Experts of a small language model: a variant of SOAP for the experts.
Below are experts of layer 4 (counted from 0) of a mixture-of-experts language model. Rows are named router (the router's row for the expert) and show model dimensions 64-127. Each number is 128 + 32 x the weight over its row's rms, rounded and kept within 0 to 255. Numbers have three digits each.
After each expert's rows: a language model's description of what the expert responds to. This comes from a sample of Wikipedia text that the model never trained on.

# expert 31
router:092147102196142086106120119158159142048096084202112144170135133156043181101105101114122102150100107181152151151093163159163099137177134108128096126141103144061129103159075190090192149121090156
Word-inner pieces before suffixes like -ing, -ation, -ly: minim-is-ed, aggressi-v-ely, possi-b-ly, real-iz-ation, im-per-fect.

# expert 33
router:097138173135128092150065047100171089170149137163177119138104106116187081080107100141145132157124139121079142123187114214101057095158091163146109170121128158147163154081126143151108118103148127
Opening parentheses, colons and digits in infobox fields and stat lists, e.g. Champions: X (4th title), Podiums: 0, Website:.

# expert 32
router:084151108121116116123138153152221144151135103157120134088104081193111133169078152108098164084121124069180097105103067122137153113138177114145060094122082185105104117144173149112103079134111189
Last piece of a word just before punctuation, such as -ing in learning, -es in sources, -tion, -ment, -ts.

# expert 14
router:203106118141117116078108121041080082114130111069120136140089147120121148101106181119102124117085097109099119134161075177125110146143165109164172158153152099167167126122084150175092117122178124
Second word piece after a capital letter in place and person names, often Spanish or Latin, such as V-ir-ginia, M-ex-ico, T-ex-as.

# expert 38
router:092089119156139173104150098116149162168128162141137110172134181060127123122086121155105124109108088182153097146151162150116148076173157099082132191160131158192138137079122076161157181141180155
Common first names and the pieces just after a first capital in personal names, such as John, David, J-us-tin, Dou-g.

# expert 21
router:120111191174127171077124140118102174200118093165159159106110140138099185098135144110103118100115123105121110148068150161166146098126119147124167100093154075108087154131127127156180172174097148
Mid- or final-word pieces, especially o ending or inside words like veto, Illinois, piano, who, plus x, ut, at.

# expert 10
router:131145143149109094109168115168099125050183143068153115113077068090130148097136155150110104121092126161116091094124139074131099170096093110105194113158116106180144122191124120215182191100104109
Word pieces right after a capital letter in proper names, mostly Spanish or foreign ones, such as H-ac-iendo, P-ac-ific, H-awaiian, Qu-intana.

# expert 36
router:160069085184075130130109066099157162122103091098118098132154072119120083155067150110108136140161157158093113185118176099136191117080131068122130117148104111144136126141056143184111143167154106
Final pieces of words, often capitalized title words in award or event names, such as M|ost Valuable, Tri|ple jump, G|ame Boy.

# expert 11
router:063155093110111145139119150117127128152174074162129112173208101119098171144139159167180156094144077102136106078075123100095094150112113088155182130130116129079076063086095079162131146084147091
Slash characters in ratios, units and table cells (n/a, 7/10, m3/s), plus backslashes and function words like not, only, also, can.

# expert 19
router:120147101124152126109156068138088135156186097137128109131174119108137141170092121130132081066125167095156093178158134156150132141132119173173101111158124132128179112156149114120130057116097098
Mid-word pieces like ap, ay, ang, ast, ow, ey, y, am after a consonant, often in names: H-ap-e, we-ap-on, Ham-lin.

# expert 40
router:149160126153090110179148126109136135092120168151147176127160171100090152140097099185175127112081126149124126117132091159040111140126102168170126145106134147158077086120095124133170099112129129
Punctuation and symbols inside or after numbers, such as the comma in 55,075, the colon in UTC+02:00, decimal points, km, $.

# expert 49
router:137142056194082162133047141149131175108122101057158212175123126157162160105156128109129101148076151107063081155132092116139134144124156123156110128171124151080169208105108137082123160209140090
Indefinite article a/an and count words like one, two, several, some, more, other before nouns: a few, a second, one match.

# expert 29
router:150125114073151189100135112121126166101116103109136154138164182149060086078235156117129120147169143145104095136139119124106116160124086149134143119083185101128121089090190089097102093164162142
Opening stems of ordinary words right after an article or preposition: anc-ient, disc-ussion, occ-urred, Pl-atinum, c-ar; also -anc- in allowances, appearances.

# expert 24
router:187090155122158167156101125123128118117081171110131095107151116115193150118169051139171088148133107076209140128139088160157080139113170182127095086137166110152121113134112049095175076128100085
Middle syllables inside longer words and names, such as pres|by|tery, cap|tur|ing, in|sur|ance, Paral|y|mpic.

# expert 8
router:094152158111135120185165135175139152110168136101085186150133110172117107144177133133122193167133145169098093130134120094135183182115111154118107186169076167151106123116156137091126131129076089
Opening capital letter or first piece of a capitalized word, mostly names and song or film titles, such as I Feel, Terry, Heinrich.

# expert 57
router:141184154112136111187147151084141153146192103081110187177093145137124126106115161145110116108163137153152154173118119130128140153146135169127124196145091153128154087128111134097110138080169115
First capital letter or piece of proper names, often surnames after a given name, e.g. W in Wallenberg, Cl in Close, K in Knapp.

# expert 34
router:152168070142133160106110153140125145104089092039143120163117102177124165103126152131126174197147155082070149094154164124076158136138104160074149151124127100098116157118158153089155185142167083
Auxiliary and linking verbs in prose such as was, is, been, would, to be, plus adverb endings like -ly and -ually.

# expert 27
router:152127133181114160132126138115134124091125125171140098109148115148110147146084121134142070147086088160134136148170184132136119152125131153131115139125095216097194082194068167122146070135105133
Prepositions, mostly of, following a noun and preceding an article or number, as in median income of, Battle of, period of over.

# expert 46
router:131089081145108134141132084168113130104075135076120126122128178075173179153123189074122131140192147122201064112159100097092141140180165167130120136097105171084159133102106081111123103136147087
Number tokens ending with a space, often the last digits of heights, addresses, dates or table values, such as 162 cm, 30 December.

# expert 52
router:132187151103176137115164097082205134126083143177112085060154136140149060145130157072149110131190132173164083089114088169107091094152147169125101091085074171099113141097102093130129104184110136
Final digits of years and numbers with no following space, especially in year ranges like 1987–1989 and 2011–12, plus ISBN digits.

# expert 50
router:070141095136185086172101142163124148128126108118132114122161139102180153105143161151083215160120152088080097133112090150133145114183136098106147155097100092121119140091182097153165137121109129
Closing quotation marks after titles or speech, percent signs in census figures, plural endings, and there or people.

# expert 54
router:085145150186069106215127132138107112161183095173135090139087128123180065114075098143093100103159158141093106113127145102133070172105122174084151136137173196170131120125103165125118099109152119
Capital letters or first pieces starting names and terms, often after table pipes or commas, such as O, I, Mc, produc.

# expert 23
router:110137114118143132134147141173126095127070146062113185147200107158107134128101125166130142150095130126088093101155105089125104119194151130154116109083019102155137144046122184145100134097060126
Word pieces, chiefly as, straight after a first consonant inside a word: p-as-time, Gl-as-gow, c-as-h; also Ar-, reg- and bas- starts.

# expert 3
router:161134124132108156150139118098100102159098081127163118127154125070108137079140102096102077142132135154147138090179141098168154086091155131113128127141116132122101155169146118154147127152115122
Apostrophes inside names and contractions (O'Conn, Shankar's, d'aujourd'hui) plus word-internal pieces like of, ver, ever, ful (Wofford, often).

# expert 17
router:071115107131102184152138136169158145127131106154087117138120123132169102117157107113175147135107105129091192085093152129163064119112073117148102102132125121092127166120107115109134092115066152
Opening parentheses before abbreviations or glosses, and Latinate word pieces after pro-, ex- or com-: pro-per-ties, ver-sion, ex-peri-ence, acc-ording.

# expert 43
router:142078102141235127110143139143109157118174154083152044146137134104115109180057124130174121112086160110167081127151138096087112130157150123174090098131134133138158079120085119125135157096123094
Word-internal pieces ar and en, plus ten, ven, Bar, as in Cad-ar-so, stand-ar-dized, Cl-ar-k, Wom-en.

# expert 48
router:094131078168104129130101103106161157139069181175140128147126158139196162122110109121112106153086182135120176127088201134132113111100137098148158136152175130080141131145118141093150162198072101
Adjective-forming endings completing a word before a noun, such as soc|ial media, Analy|tical, Vis|ual Arts, coast|al.

# expert 20
router:192168166148057083159155099109091108142166096142129130086134129079164104157222114116128150109185166128156074149137163149097126095146133219164138100125127084103099128195180158142170106153156182
Middle pieces like ad, oll, itch, ook, ood after an initial consonant, such as Ste-ad-man, Squ-ad-ron, sq in sq mi.

# expert 22
router:115159154161090115130178096126112171085079101137118194142142143165162111108092113112152166069119166170081096167122130162142143149112125089145157128102121167089188117127095099172144127093130108
LaTeX math tokens like $, \, {, }, _, ^, and dollar amounts or spaces after symbols, as in $$F, \begin, $4 million.

# expert 4
router:177139157152131144129085136131194148165076174150055146065103152089158144130090112113146147145124073138130130134194148213119109119148134106123106118101113155160207092113144114101095096148111182
Field-label tokens and coordinate pieces in infoboxes, such as Water, Members, Established, and digits or ° within decimal coordinates.

# expert 7
router:150142156113169085137168074111163153109118131138173130137105146150073122121129125123078127102151151122141098136163118224143162056151142131167150148110097180139153119111119089143106068133106178
Raw byte pieces of Cyrillic, CJK, Devanagari and other scripts, plus Latin pieces like are, ft, es in foreign names (Saumarez, le-ft).

# expert 42
router:166138133126130124127118102182088133113129019062131128128113070131144136100164156110138130098138185165159148188089095064133173096092115159145108140096134113136123168135143124038073125118127109
Line breaks and sentence-ending punctuation, plus stray byte pieces inside Chinese or Japanese characters in names and titles.

# expert 25
router:133157148107139141155132137167101133153144171112086122120157068110186153134103147153104190135140064120114046074154108142129112157194166157156131145172132151148114144106125109169112122146112066
Word pieces f/F and uc, ig, bl inside words, as in mal-f-unction, land-f-all, Str-uc-ture, Eif-f-el, F-urman.

# expert 15
router:057114131064151160133106193142204182119121063092146140144089089179132076099140128097143166139095102140120139125120129129149174120156097118123137117061164130173130111097186149055143173156124128
First pieces of lowercase words following was, to, and, not, e.g. ter in terribly, cer in certify, str in strings.

# expert 0
router:152086156185104097163101148161154148109124133082104152164100105171131152115148097116132172163093155124099070187114148074100146190129086150141167103172161138125107148065145130137173166170189130
Articles and possessive determiners before a noun, mostly mid-sentence after verbs or prepositions, such as the, his, their, a.

# expert 28
router:150078060153098153127202155091089127123166170107153157135168116075126204090174079106100119106127105152134068133140100108040143135173081115134149130104111160115110135137082150136144190176150128
Spaces, short abbreviations and separator rows in markdown table cells, especially sports and election headers, such as GB, W, L, %, |---|---|.

# expert 6
router:079146094080156165129156152148161166125103120118103122145102167179127166144048102129151168202120120101144127151163077132101125214120103091136103129129225149094152173131129160079156213129116166
Short word pieces right after a prefix like con-, ex-, re- or at word start, such as con|d|enses, esp|ec|ially, prof|essional.

# expert 62
router:038107025097142125127158117113188136115128076090146183136135129168155164153149160132159136055107083131072088139109107101189166088121168115185069115090113156058154118161143178167112117181127221
Short vowel-initial pieces right after a first consonant or syllable, such as em in element, op in option, pres, des.

# expert 26
router:136090104096119126154100180161089099113128096084126129145122101109115150098140126141113162152148148062171181163137122188176161142147132100099101120129106053146131113154105110167106134124059101
Commas, and a few other clause breaks such as ), or dashes, that set off an aside, list item or apposition, as in was, in turn.

# expert 37
router:158096148171159067148109150157108131113149170114093108153134126144115132078144081114140148156106109147136109140118127087144100166141092126146201128165121125131107151115162121150169104145206151
The word the (and The), plus possessives his, her, its, their, this, after prepositions like of, in, to.

# expert 56
router:129108137115160089122181092190125115134162121114096105083074195113097175111100081124137129098103131150108096147150099073176108165113134117128066114147128083123110120146128108081129153112116117
Line breaks ending list items, plus stems like elec in election, studi, politic, Sci, mostly in lists and election tables.

# expert 39
router:200119123156190122097129153162149170132137099157184099154124139156166154122125133118122094120079145139127085144107145073129069131124142137123170140145089116096152101202108163114124064150144102
Pieces such as ol, un, ab, Mon inside species binomials and proper names, e.g. luteola, unguis, Elizabeth, alphabetically.

# expert 2
router:106168108138117175122123151130102098154138112118172151102148109123052120128102121073160106163097102150081164172119123174163184124154175085119153110122054119136156088155106127079111087149113098
Prepositions and to that follow a verb or participle and lead into a phrase, such as helped to, proposed by, fifth adaptation of.

# expert 35
router:097070127110150080143118172150097169099125120074124199142129158135168119113140150152144092147113109122048182130148105076131146155105185188118102092143080108159117125097170135118063138144089163
First pieces of capitalized proper names, parties, organizations and nationalities in titles and tables: Or-chestra, Republ-ican, Un-ion, Japan-ese.

# expert 9
router:096087186162117148151093129064104108129127218132109107150151166140136118095121103064111100091142147128151141193189118106065099097132124157122142165083105104163125153067079109164107126081113126
Opening parentheses before numbers, years or ages in tables and lists, plus list-item dashes, semicolons and opening quotes, e.g. (age 64), (2016).

# expert 58
router:145138073180089159160147134098109111134131168203148103058130089119133127198139146126136097115069123121145149124115168153162142187120120169108135145180150101094136083159116085141089091109097102
Prepositions after a verb or noun, introducing places, dates or groups, such as in, of, on, at, from, during.

# expert 59
router:149149122124162136123155120121147139205140148147107171145140112134142082124129144119079135088191098166166196118105148143130092113105121088151114097142071105128066107158127120159113088160115126
The -ov piece in Slavic surnames and Soviet, country stems like Russi, Ital, Japan, plus raw bytes of accented or non-Latin script.

# expert 30
router:168096175107097135157132172112128084142120195143102158095104112081143090099143092116150076120164155100090137110182158053121134168107149078136220172139134153175128137143113091100169125158101134
Middle pieces such as ber, ain, enti, cour placed before an ending, as in tw|enti|eth, Nor|ber|g, to cour|t.

# expert 44
router:132087182119131193156095143075096088090158118112107082181170079130106142080076149160170182144100122122150150075152085181126200079187077209093124091123164088079118181144126171139104163095092142
Copular verbs was, is, were, be, and colons, semicolons and opening parentheses that introduce or separate details in lists.

# expert 55
router:113167167131117121173097018208188100136123178125073165144072138137176107117086156151115136139073126135156057157080165085119100105071152128144107055112107150146166101111120152167112122144061031
Pieces in dash-list infoboxes (biology taxonomy, genes, chemicals, vehicles), especially comp in component and compound, plus field-value starts like Loricariidae, Doors.

# expert 5
router:073088080116149112134135166135140111125107113087106056061141138147094095158097160189158117096123143115148141074118141107106130120095127135127120112105076121112128097149134113083111031114098158
Interior word pieces like on, n, se, own, ion, mostly inside longer words after a consonant cluster: carb-on, Viet-n-am, Con-n-er.

# expert 18
router:108159110154121074063161085166124117139124135183120130071084093092115095108185091151098141081119138097156152150081108112153134106104110132147079140155157081127106165085179134115145122099098120
Pipe marks opening or dividing header rows of tables, especially after section headings like Final, as in | Rank | Name.

# expert 13
router:190151097155103106131144157154129118112148160083117125129177129100165162103099138158123143103166159153155166190108118086092195136061188129117147089142155082111106162150139137159111192115124127
Line breaks ending rows in pipe tables of stats, results and elections, plus cell numbers and row labels like Total, Year.

# expert 41
router:117122091128139172107126154133161155137141098115127159169155146163105177158160128111171109110144072101103190158136113134112178162102204118153030205124125182109103146175168157089146131129085140
Word-opening prefixes and stems, often after the or con-, in abstract vocabulary: inv-alidate, qu-alification, im-mediate, commun-ity, def-ending.

# expert 61
router:129165139099108146167134159179124116100173165188153136117117126181086081184101120150122171158095181175115118166163114179085111104170134142126074062122138076094104131145126144134153130096116097
Word pieces ag, L, rec, az, enc inside or starting words: Voy-ag-er, encour-ag-ing, colle-ag-ues, ag-ain, L-atakia.

# expert 12
router:147161084106106160120107169115126108053124155153079176177173178140152154110113119110162088071164149088104164130142133180058038129092157187089141150070115114167145202134130142094156155124125141
First piece of a word after an article or number, common in sports and ranking text, such as am|ong, b|ooks, mat|ches.

# expert 53
router:102137159095098159134179174146100179084164098197146102105139144089127074158106085150150122143122123083136075079189122169106154142106045130140154060146080145119151150077134078165047066094163094
Single vowel e or short -ne, -me, -ame endings inside words and names: Susqu-e-hanna, Jun-e, vid-e-o, Brisban-e.

# expert 60
router:126085186146180147124189051098094117137111192118161082143087088079084075088129063104089177065111123157133096159128069175150176109131102109129148131138134087102098105077125111124135082073138084
Pipes, dashes, and colons dividing cells in data rows of tables and list items, as in Newsweek | Solid R.

# expert 51
router:145100110192106138149154167126090112112130144045147134103130148064151136166114165122098068095178146110154115161168115080096138140132167126133131159098147121135135156169114101130077146137193115
Standalone numbers followed by a space inside pipe-delimited tables of results and statistics, e.g. | 3 |, | 10 |, 42.

# expert 47
router:161074090182121112110106065092129140051188161123102113102157153100156107155121130119085087093121180132141171141146134092093166139134120122144196123183122117150114155094084109116103167157191079
Final pieces of place and team names, often in tables or before City, State, County: Sto-ke City, Carol-ina, Liverpo-ol, Auck-land.

# expert 63
router:154190126144108122160149143166158086147098154164091113130193133138115158212118111172123144118200099169142133125166144106128095138129131111157158097105074151119150107163143176171155176056144121
Capital M starting names or acronyms (Majaliwa, ACM, Mid-season) and internal th in words like nonetheless, anything, mythological.

# expert 16
router:171155096078133089163095185096182112125139131083167155153077126164133123140145117108041092141185155111081085122117081079155144096156112184088055195162099159154172131049177134100103091176085152
Opening stems of common words in biographical prose, often after "was" or "his", such as con, cent, care, child, stud, retur.

# expert 1
router:136150167125132112063105118152103070071107169168162095103133047126074143149126146072109163236140162079138156127081150133151115127125121107133173128182140172146104155117127128183107145085126181
Short word-piece endings like t, s, it, act, ess, cess inside words, as in Car-t-agia, Ac-t-ress, themselv-es, suc-cess.